config.toml
d_model = 96
experts_per_token = 2
d_shared_expert = 0
router_noise = 0.3
init_std_router = 0.0126
norm_eps = 1e-05
optimizer = "adamw"
batch_tokens = 32768
Below are experts of layer 6 (counted from 0) of a mixture-of-experts language model. Rows are named router (the router's row for the expert), gate (a neuron's input weights, with its number), up (a neuron's input weights, with its number), down (a neuron's output weights, with its number) and show model dimensions 0-95. Each number is 128 + 32 x the weight over its row's rms, rounded and kept within 0 to 255. Numbers have three digits each.
After each expert's rows: a language model's description of what the expert responds to; "comes after" lists some tokens at least twice as common just before its tokens as in all text. This comes from a sample of Wikipedia text that the model never trained on. Tokens count by the router's weight.

# expert 56
router:160087134129130096114122181081131109110087109156151102076119068152101156105064092089125110167079102105183076098101136122132096167101102109094074199094144131115166124103169051166101104137117084120119145153142152138172129122167136154101155097148178099109145089133107175151138063145159164089
gate0:126195133144130158127168151155128079123186139135143091175116110123189121122091104100138087153159122105141175203128200106105141105219122133141133164167160120150096090153105152087130104167110164135175135172132103167095125135108125080164075124149130156151145170192171103128185082120129095145
up0:128137194151156092171138176171114091098097122070131154135113083138094138101131145123124085154158100137067093096157159121187121119199150189112130156097161109223110121078139155144149154153097161080104117110125151144183127139161091110112078114130125089077176174160112121173081131131145121112
down0:117201150125126130122136140135174085091119170203089160146140114077157077111091139096092152092145126171069126069121166103126104119131065161089133141147131095084152108186164136097126160070130070109131114113120161155073088164125101204104121125176143130064140134131099111093128104142168117126
gate1:157160114152155132100213139124121160117115128100083084090127142115196152131174156154169183169147134181139156179148101192125105142153130184130103090116089131079055133095187157121107103141143192147166169080131133101120174135153140145129117167129097127197105144114122123136077158127103081125
up1:120132100103046158082109155145147180150137066113141181168120119107122110089121121092121133103122152105063146075167132116156172145126183130085124133138109093132136061105091152133118132108095121158080146117123151149168088168139093062138072110155147149048119096127118097107066171085128187131
down1:112170151095154152095138058112123147198099110164151160171152095088098143138111125142116127134141130110102098151128126151186109148105179130079168161168141062054156132169131101120112092110112114128107143104170176107151187088122144121136162175198151081060164065163135179120141131099122119151
What it handles: Country codes and name starts in football roster and results tables, such as CZE, GER, SCO, club names, and name pieces like Nik.
comes after: " |", ":", "|", "-", " by", ";"

# expert 42
router:072106126200144112193166152169080070155128146127129093114126077167114158110114094119143131187116074131110172108126162179152074121097121146139137095100106102146133150093136127184197129119140149126102132151142117127121114124154064090161097194118127078088123151138160120126114061138167198081
gate1:206138192149128174157110145173171160151180090176099149107138161144105140109094123104156117161205091104100130097117109151021167116134169115102158161176122109118106139111093080116158166109149190169131115115148095105142124121141143126198136140158139091093097085147161086141095127144129128155
up1:134124103108103146070097166162189194131079114071109109149118098126143097153140135168101137105113135159131151182145108076191182162195135172111131096147158114145097144098156115128113112146128099128100142104094151061142131093075105156095073124131155141146104108075105155172116137035158099167
down1:155158122110178096110145159118121113170101147125116155171107116101101098112084153096080152154150124216138108120139055152143099075151134208133144147103194092081109154148088144102074125123104104106101137119119094133127123127137170140185132158168111132197145111153104167134038113134108184093
gate2:191166113091101098136130146150103197141129135047114112098080149078190132118127143088146183121131147099111172134113140080159150124120134074111177084152127110114157103132122144128042083142178141159150157165085165146097112149150127100194160139129065128117147192123141126169154152167113118163
up2:137134114142085136145154132160130121146113130195132148141044116127150146124106117144110112174133164139162084177151105126086145101150179126068131156106130177097069163155138166189140148168179149138130060169162169063156105083091146113083138155040118107114144120095118093127124172071129149116
down2:146202113166214144127132167111191139130096100130119091143094165146127077117042114071175127145156103135113159111102073122125092101106121105094145147082119084086142124162112104129102106117092127122129207125164149104116182134132157133053144099169096093125108177161124142139175121162168133136
What it handles: Vertical bars and semicolons separating cells in episode and list tables, especially after titles or row numbers.
comes after: " |\n", ")", "1", "0", "\"", "2"

# expert 14
router:097121162065069092095108166176107177132115091178151130101144163181112125093113118129189132065199132161098164124072130157117135167090165132142157156165140147151080096155060071157142135137111137125157079153089147102154155140160115146113150117132063073091139126091156165125107144149152167137
gate0:129134164109114169102171104158120119107124087094107132108128120098146163127143110076154098116115152151135159121115147114061123136146180106133159174220106150144080070149079106130135113130102136187098145117138095138103089127200151162186180157111053183140158133120189105067079145116133165152
up0:105102165137084177143106128122071116112142114082113121137178110130113097150177103175147152115195186131150143125174052085092120129122102103120108124091114136149130140084064095149185073074105178129065117110129116168122148160136148156161188180107088127130116126065122099127092153079171117137
down0:107163217152098118109092123139141116143100110145142195148073141126104132124141185177114177139128118112122158136162092083108153141151152107183179183190138108098170181132106116181154175122080108107112131141206070168133130059180109140140161135133117133118100141132174119122102115144138101071
gate1:155181151122145130114056139126116120129131086151109126174142147128162100091117140131110121118149152179052167157090122188101164149131132197154139177195154180096132078114121098142140144090106160108123168072101101155128132162132128055104082160191136119076156149100100163165160126168147182122
up1:142126177094111097114134116096070144116112091135090152155177156132122191138080111111061112093141118152095146129062134143110165127220135101118216134136146197083132094082097183141128131162165176169142146117141136098119145123125099128127115141127186158127139068101106144134100098137190081137
down1:153107146136145097103123120081077137215165099127153113157142124148145128117101198144120150102159120148119140196084125117109140161160118148096129105131105108110142151117128203137149101132076133102157125124200127138104147164125125151193123079171145145138072142114120027101140081100183119049
What it handles: Articles, possessives and quantifiers (a, the, his, some, every, few) opening a noun phrase in biographical narrative, e.g. for a time, a year.
comes after: " of", " for", " and", " with", " a", " in"

# expert 62
router:111149154140100112156191153141102093120092196165114121102148134109073167136099136120096103167147130082160096126105197084121080136123109137142188125125112089093119144151161070156085092085042067110124178132132105159110090102120151161079141133105163074147113131077123080096119123080150167121
gate1:111129136128091150178151145180137108178175159106110100161137094116089145135108103137123183136161140145159142148110159149123126109085109107132118153068159097091084074202187122137134136071130147119148168085123163146147064110136176122091170187097106111125087199120104119048133180147082112149
up1:141149119064121166104061072056127125141083070135103123135117156119177134115157095160104073105064125104079137137118076141143190116162139109161090147174097157139133139089072143112155119175141147162153091108077116126133146170122161113098131104169182215161116103152119132165110145121091132109
down1:120190112127109177136219160148155132177117139033156150122125094082144151109078148167123136127135153128113144079211106148105140132185182137126137095104168082166126124086139166118170128123124158141122088152136149160098104122143094060161151096151086129120124131158162137109087131138096138205
gate2:109103139157113082162131179169141124123111111148129097149151122098154127137058140134102149143181175119139161152157146120040158153103138110116176085139161148160149094140183118068080147088130169192111152098077124079140100133163137180122142210089139118097129136143179098159109145117178089178
up2:101125171121094118073079134143162151167115071101176057161110100149172097082152110117098138120145158136104074117124109149141135023119127125069122088135145133148187168157147103161141136137116113140107044129154098098148124112225109149129093163147125122134106089093169119164131117088146107143
down2:107145134159125116132128135119059168130066063125148177107127111105093106044108100105095123096082120122120122167131106163144142109088132069105138115109164133152156113105060166153167133100160141120156113170084163056102075151095111131127092142139129102052161144179120044104136121123143115175
What it handles: Pipes, colons and dashes in sports career tables after years, plus event words like Olympics, Cup, Championships, Open, Men's.
comes after: " |\n", "201", "200", "0", "1", "202"

# expert 32
router:156140113166107089161082132110161095070129181109176173087172117092138132149123102135108111123080163155066114095049123104127067080088092110144120099192135122110170137147156161102089135083114138095146163079153137077160130136138147157171147112061149130091145114186111073140151170116102151129
gate5:163072068139102161079121121131124095082168202155109136152124104130079142112124172080127221089138153155114148158155109084126125141102125125139161115142161141086146110134135194134102108130083181090058164192131131107151111148182136099126110121169122121157117141187154148096098119201157137139
up5:145081118146166144129092153127135104099132162145143091126128047088126096097116136107104185114146179131055124145140123104090108116046098100121148116170170122085149122185090114099097073117067140091069182146160145065143094150181141111178142106148120135157134132148130158065121111156084143158
down5:105149167100143123069137147132102123201158073069171084109116142071127164088129158205121074148136106139101183099139155143172121186186149150101108188157108137133126154116132090122112068136172109117119101151102082079105119136113130147190139128100103147111143146091125117049075154121115131123
gate6:150108153151128153139161116072118131108137151153145161102053115095128115192057124054172131158125174148107139153103155157103217118148158111087191094126217055091098133139130140151113079089113087119129096139139127089152126137118160181127158077118102148145114125124151142127158118176124106141
up6:123155107150128086141174115099164125038167151116162163083105145107095110181104098116125083115090112160085141161108125125147137124127158086091144113147171095137114115133102116094130091072094115096171146148105142139204070160130150168100147068046124142093126120152101086150098212130100095133
down6:116120130174141189101115106172119076149142085117161131134142153094101121121189176118105124195143121094136090123066107186118107190110155168079079113145159144084094077087112136118141127147150092103119106084098073188153144135152137114097108113128154108076151156063184061167163127117108127130
What it handles: Opening parentheses before chart sources or codes, e.g. (Billboard), (OCC), tokens right after an opening parenthesis, and byte pieces of Greek, Cyrillic, Hebrew, Japanese text.
comes after: " (", "(", "age", " [", "aged", "/"

# expert 38
router:179125123113167142101084149194114125176159149168025135104157137175144190170150160133079093163092149101116136174076134101073105135150158124145146159087110105111170156121089094092098161138078164124094090121088124088146117096164154128116125109164128086115112146167178143137129183135077109119
gate0:094120193147137157115125151093080163144152149117094151122109144120148154125073131092136161142166171162096132115167107112142129186166139110134158097119146141127141079205100141158151154134135139203159112129103114042227174070125186111125124133131097134183097082173105111137164102141104102137
up0:136134129134091119174157139169108156107099146141138122122137132135097172181120140111138106108127094099083196137063120104124156089112149156098178200101055075167189167162094172149136176105113089159089137145104150123089131119079081168123135087139182087118097138116151075187146136106076155117
down0:136168122108120114131154109161137156087168142114105076094131154094119100166090090101107120071148085101101140140147093032130168122146107150138114099189149177164127105175130101129137122144103124162152079136194129108105133153138133145147140093121170010114155137169115151186137157141126152051
gate1:161180148134102201117104126148164163119145070143128147121136117129134150204097143092128128125194176159104163084173144145107124179075165141094148155151131116084126126111079091042149156145088181139082135140138138133156129167169092132143142180101121103051129184102098116099124136118157094163
up1:134145151154127167121098112090159122143129092090123136134161097180141128171097102089105106128148160141094153074172114123139151184066157113095097135113164120123118132117104114040217126152103158160068095170139137097130133132127112169165169195088136103090137181078116157139138165093203092147
down1:086118173153151132115100085086113154190171102156130152101132154177104127131176143174156121126085107131054136119171167144124128091066082104075181144123170149077159159131109123059136164130168162121116155172137103073128148149134143158146130125095151169186137164122098075145079131105124170179
What it handles: Pieces of proper names for nations and institutions, especially U.S. after U, plus National, Supreme, Communist, People's, Pacific, UK.
comes after: " the", " The", " U", " of", " United", "The"

# expert 53
router:148106058113151135098129162104124171162153091114144095117129056139067140147092127096091153092094133095163122172145138142108164111109153090081111146065115138084154069082094169091087124105084185183107129148158188135136158154136074189176132144122144105067127149124121137162115101166113169120
gate0:166101148153087084112143180068138143103102100121155068149079140097135131163173108152155169135156121174175068138134105203101127137100075154142116134101137093091155085071113091120089128107123092160126105112122149123175174109211113111133143161132172067136099185072143125134118104157138088142
up0:097127157142103067101189108130159077136158145144166154217153161089094124188119136169154142109166109106068146143114155120118154120120084136154144154142149118158123124163158135175156084106126171118171095141099156151068075133137143093089157089102075107135162175126132101118169158064203134130
down0:193100088151102121137082196136121136108031071147182092133178120135149108145127105142144131144172135097130091140118108178082166118110112114139068144038150137126091146055164088164064105154088104120147120093142093137139131153100110106140135155145126129168149170159157140118128170079136139101
gate1:149144105140166165138133110144171130038127124088154148131168118127147157151137129124180083207141102201104074100066130126109123104127152146134135123171091165135095168110131144129084169139064125138118150148150165131084115080103156136141139167058117134163058153149182083115183121108164127162
up1:123094166171186193155100166129158120118129087152044147107136132192151068121146215151135093105103117134173089124141151116133112128193091107102144101080115129126164107138129139101126150137119102100086102133189125146125091128160149122051069142131128148142106121174133170118194072144107141109
down1:094155163154157159099063118109099143106109123193167132140126107122145132142137097156072136118149163104172091110122101087116077144128140048137129129114091182116112042126152152091130144153170180089190081102164130184139129163130080075085161128147173187127146089172105136158173126137122130125
What it handles: Capital initials and first names of people in credits, lists and citations, such as J. L. Arthur, R. W., William, Mc.
comes after: ",", ".", "-", " by", ":", " John"

# expert 16
router:140181109133165161134101097112122154178151176153084081107138116050110084101147081129121178170086172182155144128172193168138088073133094139121154094093168113139091101140149122143123123106153166090104197110099090164082144146146097110125130160158069104171085122132138139187135139171119132144
gate0:139115077148187166120157103133152125113141122109099087126080105069085131137115092093121194129120088174132109117121138207173100129109134074041172112131157082101103117151087157117111091100118156150150141079136125096155126167134110099127064158202108127101096145097179091176100158112139155152
up0:105105199170119147135111147086170150098158103095139067124149082170116081128147114153135116103107136120111051197134053107150150124122097103124065144095146148089126122105128154131148114160161092111172075104140117093099128086175107181167140086099063074184116166125102085148123105093143125112
down0:139133107202145128103156152166128127109106087163099125102103077202119178148107057088120101149159128091169112119095200151094153146128168180114118138118084137118142105125121121210117079133118156172133122103170130132134114151093114118098097148111157156083105083082164096079098125123111099040
gate1:139135092119170105153094071137163186155182094156065113159171128142107132139134116116139141174114195137090160089075130142085111103133124133131167129137143141111089101133152172107112135042158126112112165119134064094088128104108144091105180185123102079104130202144146183136190094108102130161
up1:124152153139087138144168199142090092092085113116160208073078148114091123141136172128069127098156092121189165128169108092150131150138144144070176148111093069150137124153171116174127172102082177106159140207122146163132139145114126104085142134161136139095100159136082151085110166145157120120
down1:187082087140148135157039114132154123144142105133117114202145148142128083174106093140167167118123120179126175175129108100111141105115169080123111105158090134113086127097119128141140123151110109124133113132118123200124126103177152106148091070125124111112110125158185178112182181186124130233
What it handles: Punctuation opening song or episode entries in discographies and track listings, plus field labels like Title, Album, Length, Species.
comes after: "\n", "-", " |\n", "\"", "|", ")\n"

# expert 8
router:112131142183158150129162143105158157144108159131128085136098111186090119170147158138178177174180125168204085159124121160112107158112094163049182172094082141126160098120153106180093101090120144123126143108203105133153124132124096090125088144182110129095076131106094116161113170154165086144
gate0:145188114124135101148121129143181138057111135091044112124112085115148166129086147114107145090162115119079187080105041144073160131097120128144123191104070159079101122116109190138156119110069092164130106107149163106140090188108139084105141161100100135113116119172142136139097120147121096102
up0:159163098175104194124114133160096083193117129152118163030093077121098127154172149157154110159088150123127174139113140068112137141188108131170169184145071125093124137174135121108112132103127110188106169174191080156143120091134099136149123100144140161131136103134149135148198172132131136137
down0:139105117114127152152220150105140123133099145110140161190128112108167092172154107111105132137151173078091145176128174111121118154082137082110190093168116143157111142131139156130169163133153111159169117128109141077127067117070145121098157065140134152171156171143104166145146136075125108237
gate1:073149024120138144093131168136148105121170067142189117146108102139166163159146176072096119160130143095158097135126092107117072155159107126132196124174072168153167125125165204119099114129129103123144088131124177135166158119118157101155146085173121162123100141175170089133149138079115144136
up1:146143117136095147123089137080162157111163119097149093145126056153179076135078133109115158146152167069161137114155087093112125126088162155068130162149143084077145066101180191155111097098139167159186107148160173122160118105097104112132128120177132140198112124186153130140153122073177122142
down1:114110132098180195080112163098096074185137186116066124181145157124146142170091117088115153134118144146074167123130148115052143146192122080114084087197145110172119147124102137133173140164144130087114088102129109115112165109166157119083073127163141105084109140108107086107136130125185113103
What it handles: Line-initial hyphens in infobox-style lists (office, chairman, member) and role words like Preceded, Succeeded, Starring, plus connectives like by, of.
comes after: "\n", ")\n", " |\n", ".\n", "-", " by"

# expert 36
router:075166162102150177106110121164090128109127118138096138191142134115164129078123080141171134119163088086125133136106109138156123125115163129149180150166088154066084101155131090160167103134088079120104075109145130095143138112094144079114109158134123046118146123173196169164202172110156175088
gate0:161126106077117071087205159167129140101149101146110138118119142148110157169172131113093066119180142113166219180134160164138085141145128138098109131141119138063102125133183083125167134176189100093068144071091152155139116140153103131099126148071106134117092146127122142084166138151164106158
up0:123132140122186104099089109151127134120123146114095135123160144153107150084140133136153159121153177153062133151182096114161153176152097151152214182155145142027128137160126068165156097173135132074121125116182156125154116131132123136076109138110108048107093112201135127130181173155148118119
down0:129101145112127143148116149109145148186109151142095134092091140128115174122186162121124135132121107090180184044141146145129140180081130139147086054174177165185150077114125126102158131158180090136136176146147216146102180125118130071090090123098180152108101119152096158121161141134119137166
gate1:179166104107167115116135126200137177161125124113134151130122122184095145188088132187193121175157119167089159166125170139064132067142183128128163141208110155110118096106137105140120155087129175184146102124148178141141197099109131168166148129121131112151094134166132166078115089116124141131
up1:141167104147146127141178088156150117111093098102101208191093098117068118109103154103102139179147130140085103106098133137157147133148174134113142085133081173107118151150132164170159115127119082195135070164155138151080157114091129146204100089140133057073151172116155086105131119111174144097
down1:020121160063089073122155167099101107126094101110130126125140121108158090132130098167177122162127117124119183119057153110159184108167127121116095136131098201119126133137106139173146086183136097140153132092156147097156145115077141118201117113090135148144141163136122146148078132172145164057
What it handles: Articles and possessive determiners right after a verb or preposition, such as the, its, their, an, new.
comes after: " of", ".", " in", " on", " to", " with"

# expert 40
router:104108111105078175155067113191086130169169143181071099137141150106164103111138118166180124175175146110177113133178160136105175100176122149137154175105077109170162119098127066107095125153109119199170163132080109114139118148122093136102154105177139181135112104123134116169111077094098094140
gate0:150136152145072178139110077108153162138150076115115105094120144120141114173067134141089083190095188116122145186096159095137113145161128145135154168110146103150150152073126131083134079075115148107094106148160132114087097176160133065167128127149102157111134146136149130074134043165110148207
up0:094178152130106164149099022146133157194151130148084099132166156139126116146118070117118156172137196155105165189115161086125180141153109180132155171089134111137134105122091132130123118089118167138165132094101078147083143126134083070172134130191094127161143087169136134121110096173141120165
down0:082097181093137056088106123119151208134161107143131124155122064113096119136139147150115110126085188086110119127101177119164154108108105142141113116088151054119107157138111146142167123131161104039172183123080190148111113122104170143097126157172129139113114136148146132074144199110141165168
gate1:135117098063122140124126163066115077148125131181129152093088132108109117188093142128180128093141131165176144066157081142123143109114133109130102144177133164149139125132097173077119114109065134129077118178156119076174140086114120103118193147115043087116116120144101163095168105131083114200
up1:177165162153151120134139092118135104149094089110139057101081096137117152121112101081125083160131090080084147144097156178115136162101105097129107200122137081062111147169091085122140170090147158148162141087119187107132216151096129147138073135139162129120121127124172107131089151125183193107
down1:112145125094101072208165106167125106113173076161126152136109128156121119160133135076140151153163124142159141065086148140140136123136134068074087096122125131097078111078152093121093171222156104150134093167130150136130177179115158143138150113184077149159133122122094133100108158143190154069
What it handles: Line breaks, hyphens and labels in infobox lists, especially taxonomy fields like Genus, Clade, Phylum, plus Coordinates and Location.
comes after: "-", "\n", " •", ":", " also", " List"

# expert 43
router:196141133152131084135128125128164137113153111105088164086118136106131148160108102116169189108122131094118149087138126212107183136088160078109135095194133112150124138138122129064156185155167166206183149148096173096163183114109098168146110108106123121149176121092126095136135118080112164191
gate6:159115145149123128104144117123178147108190186142109085096130181111123149188063076076187130098157077081070112177110138150145140126139146157157136090090139130094075134132110102129080129079100112097135171122190107117182107132128160109166175057122114128142148063089119129096138153109108114167
up6:103113122160110165140115174111157058104182064164144100102068115157166137132082087137158184134120127133156125091115103140075155131146173170142120111152139190099127078042135152091115109124175098160133113092209115119146146133123083148127111159147199091098105159162100127120146106123110178151
down6:103171080128202118174113094066124176105141112124141168126123095116129127129112082129149105175082098070107190170145078159124167127139155082193142122201088161155110094126160139151102107104083142116129136099134144088096098122086133113146156182059115091170121109109097117157099132157180168111
gate7:113139050122115136109164070140140151063192097112146097113093132060114107147114154093135173159092111117181170153097113144137100162102142155124133120083116143119078120124111150150082110130161116120095191061113173156090126171119129112155127117134033130146084181130160077167106155143175136156
up7:150118096123160134108131113092097119196089188188159134154136091145190138113112093119111102110120139204161060124181189092136163112123096108132097123139197106091194157168162082140166083117115145095112128165157088104167124136114114147152118147110181140141123068110092124133167152121089080103
down7:147131066123087100127119183116103139132161141104117112181086155045126151139163096090177183171161094117153130126124104110144141115095188018134142082148130127130103157174137154114109089146123176138139089128136099102143141146134157136133139139123153171169099174077151192165140063111171136097
What it handles: Digits, degree and minute signs, spaces and brackets inside coordinates, percentages and statistics, such as 8°42′18, 57.485668°N, 37.32%.
comes after: " ", " |", ":", ".", "′", "°"

# expert 2
router:090121081157114146146102135102084086097088084135123150111139100122176109097116093185132111163113126093104126140114091116187100119067102103163126104102097151084129185136177138201112115144152080149142114162085137148089078192079083143097145106128165079123116106113151087165133166087141137040
gate1:140097163093123110118117149170156060150129131119174105130096134112096090153074141105176118107126162177093137093157126157084169111122175167079157124152167071136108086119141133111177078114146129081066159176146179124154114124172160135146125142108111137097167074160072129134083111102151068204
up1:183095167098117142086110139080140128129113029087092137113126096128164163100104126187151128132084093126142189136134184130048090122145112118115108129128147122109102095068169128106081079139180172177152185079107171126133118163224146161126126141132125131137127141155104086131124140113104133124
down1:157133153156131132130151132137118103098102116137125141160106094095081149107076104122136218081181154162181143092141141090143123108145094114124102158058145115102128144121171066129054098131110090199146108099101119119145115164086133146114177119157117123135182084179093112152171193122172072167
gate2:148162122146113161090108143151097133125177112164174088121106077100113065135077145117167149141119168129132193183097141199126150139120131122098157160207144119119097143155123136133162077091138142179103171165138161095114095162111145091115129160163056167097132170143096122081101132077126081190
up2:129101155179129136181131100150188154112055225123115124121115158118092164113186084116109154106109083149127054060123115117128152136150135112167115158114126100182178100104133108137127183157145159063151084118150088107120144094143121183128100118118167159144172109160134151161111099177114137080
down2:183144130111115162100155086110152136164165147072087086149109131107059171156169162107149150140162088118158192083131080150122109152046098099112097107150122094152136122171186098132117108154176103150149070156185151158103166147146113110130105168104123103115136144126169167102071073139168118093
What it handles: Semicolons, dashes, digits and letter codes inside long semicolon-separated sequences such as match-result strings (W; D; L), number runs and H; A lists.
comes after: ";", " ", ":", " —;", "0", " E"

# expert 50
router:095127099135155127155116120096080113121067110146146105142148098089162112068161072185132115140123083111096129127140094093154127111098120119198076102102103153158180193151158106207120165153140103089155107165092127175116114129088084131083098123112140133185138092129135090167117142094126116032
gate5:095136077145127139093132057126115140101091096121133108105134134134152143148061153104110113157128104143153157115101108132117126133124108199075142198124122184098127124207140075142082121150163188111119077136205134110150171154134153092139156143121072092100160124109081103058154092183164140154
up5:072161110074086142083101117095151171131124152081122125093145109095135145088196163103080142114133113077159178078158082123154100129117152108090160163171162181092097137125156110150093140108097175113107134154106110118165104105103156179111170142088137176128224168154146151119140080081120147135
down5:135139157110166184099194087094111123085187135169144136162125111119109127133105135142098152096141118164135109119051166131191086123147160094119144171098120116122158179173165052151095138115138188129153086162160141061106109134152110170168117137146146155101110061125108135096117167090139139205
gate6:194223164157127169155167153157160129114124105180159118119154182139125186167101131127144189157168146169138166135160116155113129153134170137114135096176138073109157114071140128116136124148109149158107174140159119096183154131184118190115142151148107126143083204172110139100164129145082100155
up6:144104130181116070108085153100101177134081099140077051146114139143135154078149122125155111172107130163096125096114135119129112116143226116097093091149154110157150098124151142109137162137173132101138125127085095161106190103178164134121159085163223094119120049133127119129108076106146154143
down6:107168093223133111159087086131078078151128107158085093086179084179148122184142098152094147149137151116077137115150170107119162167115148105167139127076159118149190146124154099089136117105076080147140095104103100156115124162127164143148146098125147136075123095156071155106152173151080094163
What it handles: Spaces and digits in dates, times and running lengths (January 16, 2:36), year prefixes like 201, and TV words such as Episode, NBC.
comes after: " ", " on", " |", " On", " as", " Play"

# expert 25
router:151127191097077161084081101132130141133156131150148124108114139122150093171177132156139143143104152152157107138138173116146119106172103105052181180218141147115114162145091084070075175144111113125098176145132077143110150098110165144155132158203133134182108146141086114111128144129158103203
gate5:090150167101145124120112140153140163150123183088196098090159166072155119100109120112169163105148162120122199132103112119127085080100122099038198123138177090160141144170151107166121110095134131073107180159150154126095101131184084115129098128148111104132144131131105130057132144158115123204
up5:127040140135123108137111109154104119110139122149128167122123102211144162122149107116063124162066122155095132103067159103147112173143103156174095168151064130110163112176161127117146115168164147118133058163147140141114155140112153076167107150121094106110107140212128124182146134109141195070
down5:097125030193153148146120093118144114145136090090093142089166127089131173151101169117150106146094145062162132143214128140094150169111134134163110117159148146074128150114158125152096119101149139108112150133109106089146152130106101115143081077143096165151110081058128156188056103135098076144
gate6:116102095196124137121106117197137125159122115170179128178163142135170149153119148077141185167131114135140143202064112127172127210131167124110218176139123109106086125181053105098140192140100120122155133136170106119144160142156128150108115179176107115130107153119132135100131137108152156098
up6:193108170096165154121108142077169094103157134134150117086069105135123161093159177116154138131133144173126068105156147143124104109045127164152058086066112177115191102127124114144132126076108092147148138131148172115143102121093112123156104060064103082159151100126165130088119086150114088124
down6:120170118048101105132120081107121089123098157098102124104137118138136172085122133094107098190189092165144085152136128099175157133098153095150101114100125100075168158134144108100131171112145139144119115152093158137104100137111100094164100116148118207082106081154103165115149182110132108247
What it handles: Heading markers, line breaks and heading or infobox label words, such as ==, ===, History, Personal life, Species, Youth career.
comes after: "==", ".\n\n", "\n", "\n\n", "-", "==="

# expert 30
router:074086152187158110168145145099095110119106110130181095171122084136144134118159105146156110156124098124096124117086111114162059141130135127189127095103131149181170175123134146180133154161155066066138111162114099158115124152160071148133131076094153048123144073097149110139065132126147145058
gate0:112126177105066146144158134168109150149113107092127079123148095111087154171111153112104162128138134158146152128151141172184151136106132251133176126196133101121161126097117082122129110080170171102083164115167117114143122084119128136088113111094093118119073187139130113061105133097190128166
up0:124097170160151136123171064084133120093158127133118141133170131140109150160162117094059111136145130075119130091118177114159094172097060157123171123112166118047110148134153116116110108159174116144111145130070050140125100098111118166182123171158083080092103213168131113147150147105171135131
down0:085062178143073118088102138082135135122044081193085162058188169119098096106160136159124115075134105103146082117128054133148086137113124128157102121134125166131143125092108157145143127117123141070108127090092121170150108109158119105141103103155135080128145155166132148178188081116161141101
gate1:151119122154121132127108154184143154131147037144081058133130133183062167186126141108165135089182164071131163136143141166049142132090159120147081187174109166123114094150164088129135139094138178137090120127137142113139146096109128059124152134098125113112119132130082131143168126154096083187
up1:120140067143105130131086079177146119104149196186078151092121166136131154171147170125117103172086171148121078123121175139101132141125138129158116116133190143180181186131117085166114175164143120093138150114036109104086147135134112104154150130143156156157133028134157154101136103100109113128
down1:134075116148142130136059103159140115110076095160074132041133078149103079122140118091115050138111161128065102148115113115080154142113167115136051107085146107173186133078150099184140181111088135123136128120145182132112125085143104125152093130182167139109128112132133166153162083128120102102
What it handles: Table separator bars and spaces right after a name or label cell, before numbers or blanks, often in awards tables.
comes after: " |", ")", " |\n", "}", "%", "0"

# expert 39
router:173108121142193118119157140145096103074092119060130151172097116140135164089137130104120150187138094096154108112087174120173089142071084164063120086186129080127149119107169103145089099125188188147135139146090172130153178152130105164092082114136157161138146136115163133151095073100090163147
gate6:185117187205173165137156140093129098075151115129126147174111124138136137131113173140115175154136114131205110140113139155146162065088148168138144194117121163072165099159119122110146094118108137182189160062121132122091140176127110164155151127175130139145108094142161095153171190130138081095
up6:161102106165155143106166129068137083095125119094093137111162132155203157106091152151138097160079117107156133182083125127126123080072094201114184165122180170143117106118165113138163090120104149210160170087101131067156148173102075103108109129111130136165126085118155107142158155127150093124
down6:120135073132121150095106104097097093091111154128073110135174204148177139132091143098076126094124144106114119121115163126052116176128099158103145147078116137178145135163059154120176147145090139122119125156116125110120126196152120152095115171158151104128078162123178131119131113089093136009
gate7:135138142149157101188164115113173134106123111078084105127071145175159090134112127091124190135136170128143153077125132108165154116093136098156193079122119170109111147093130060100117128100109117163151135134114075157132096135096168210164137197175113120146129084169117164083179145113090066126
up7:132127163145101155149058155077128139175116128151163130177178125103157105117123150162113084086120119164108086184112106145118195143134073123126047149124147140094144047137096101153121127118089149170127121069119112112117121144105145093127154053203180172120122074097119074166131131147139117142
down7:120108180143151111138105107117136107171156131122162081135150091154061083116104071138134107124170112205165141159080140128097087142113206082142131112136149124156084144167096119182081096200047103173157106125140134081173119101143119096122146147077148132149155144171113137139142102072152149157
What it handles: Numbers, dates and short codes in sports and data tables, like player positions FW, MF, GK, race positions, Win/Loss, minor-planet listings.
comes after: " ", " |", "|", "–", "201", "200"

# expert 22
router:124141136188117124085090140088071133135141125173140112163159062140095120163066091172167116149091149097185084128155084094136080099095124110180182130141113120167095128159155129149144138165149156143076078142092090153109123147122122131109134088086157206083129116091098186093162107087113093112
gate1:133158119140147114107155088113131097144171134160168094178078110148122086120103142145131093152134162138110148149079127163083182135137142130072105165109181096101094098139086154074151073100117155139112122148194179137107177080170122081156110139181133125105110137173087066124164210115189132155
up1:134125034127141158082177129084091136115102118113187139233143062152132087160089100188133122134157145151139119132136115127093121139093148120135141132102144126132111103089151190201111077156142161126104090140132140141094184105140134071157125146198146150105148158147067110100160137126100099140
down1:152161094211145142194169170160105136187107105116116124122035086116158120141094135125136150125103153162059139157127121107109162163153147162175146069141134137129121148153157075072089123185148069131158166145119115161130100132111120198160152112146087122163135134178146069120116141095140110154
gate2:109100180125109179137151106124131157059127088086186154135119102149128113122152129079156098135101178135136121119072093089168140146108158079081160102142155115146160149102186160151197153082117115122077104136135177142113111116109083108140104092168116141163079082135212155140124079100170175169
up2:139158166123108158117107070131099127062169125170123130148114070122121113197124125118158109094089198116136091134130118072142164160096133099080186166124150120150153202166153143122136140172066129093068095107134134185116099129113101168168165102131150164109120076141124162097150107150178181163
down2:067139143176139124117116185077148146148108060185127070122134142077160113112116132174168172135118148107133092109099143127116160085190122130136133126134147182142162082167155141132105140104139110112088116184135188119159143169141149131149077104059022130143114136135098157109093156111084106085
What it handles: Pipe-plus-newline ending Markdown table rows, separator rows like |---|---|, heading ends, and line breaks closing list items.
comes after: " ", "0", " |\n", "%", " list", ")"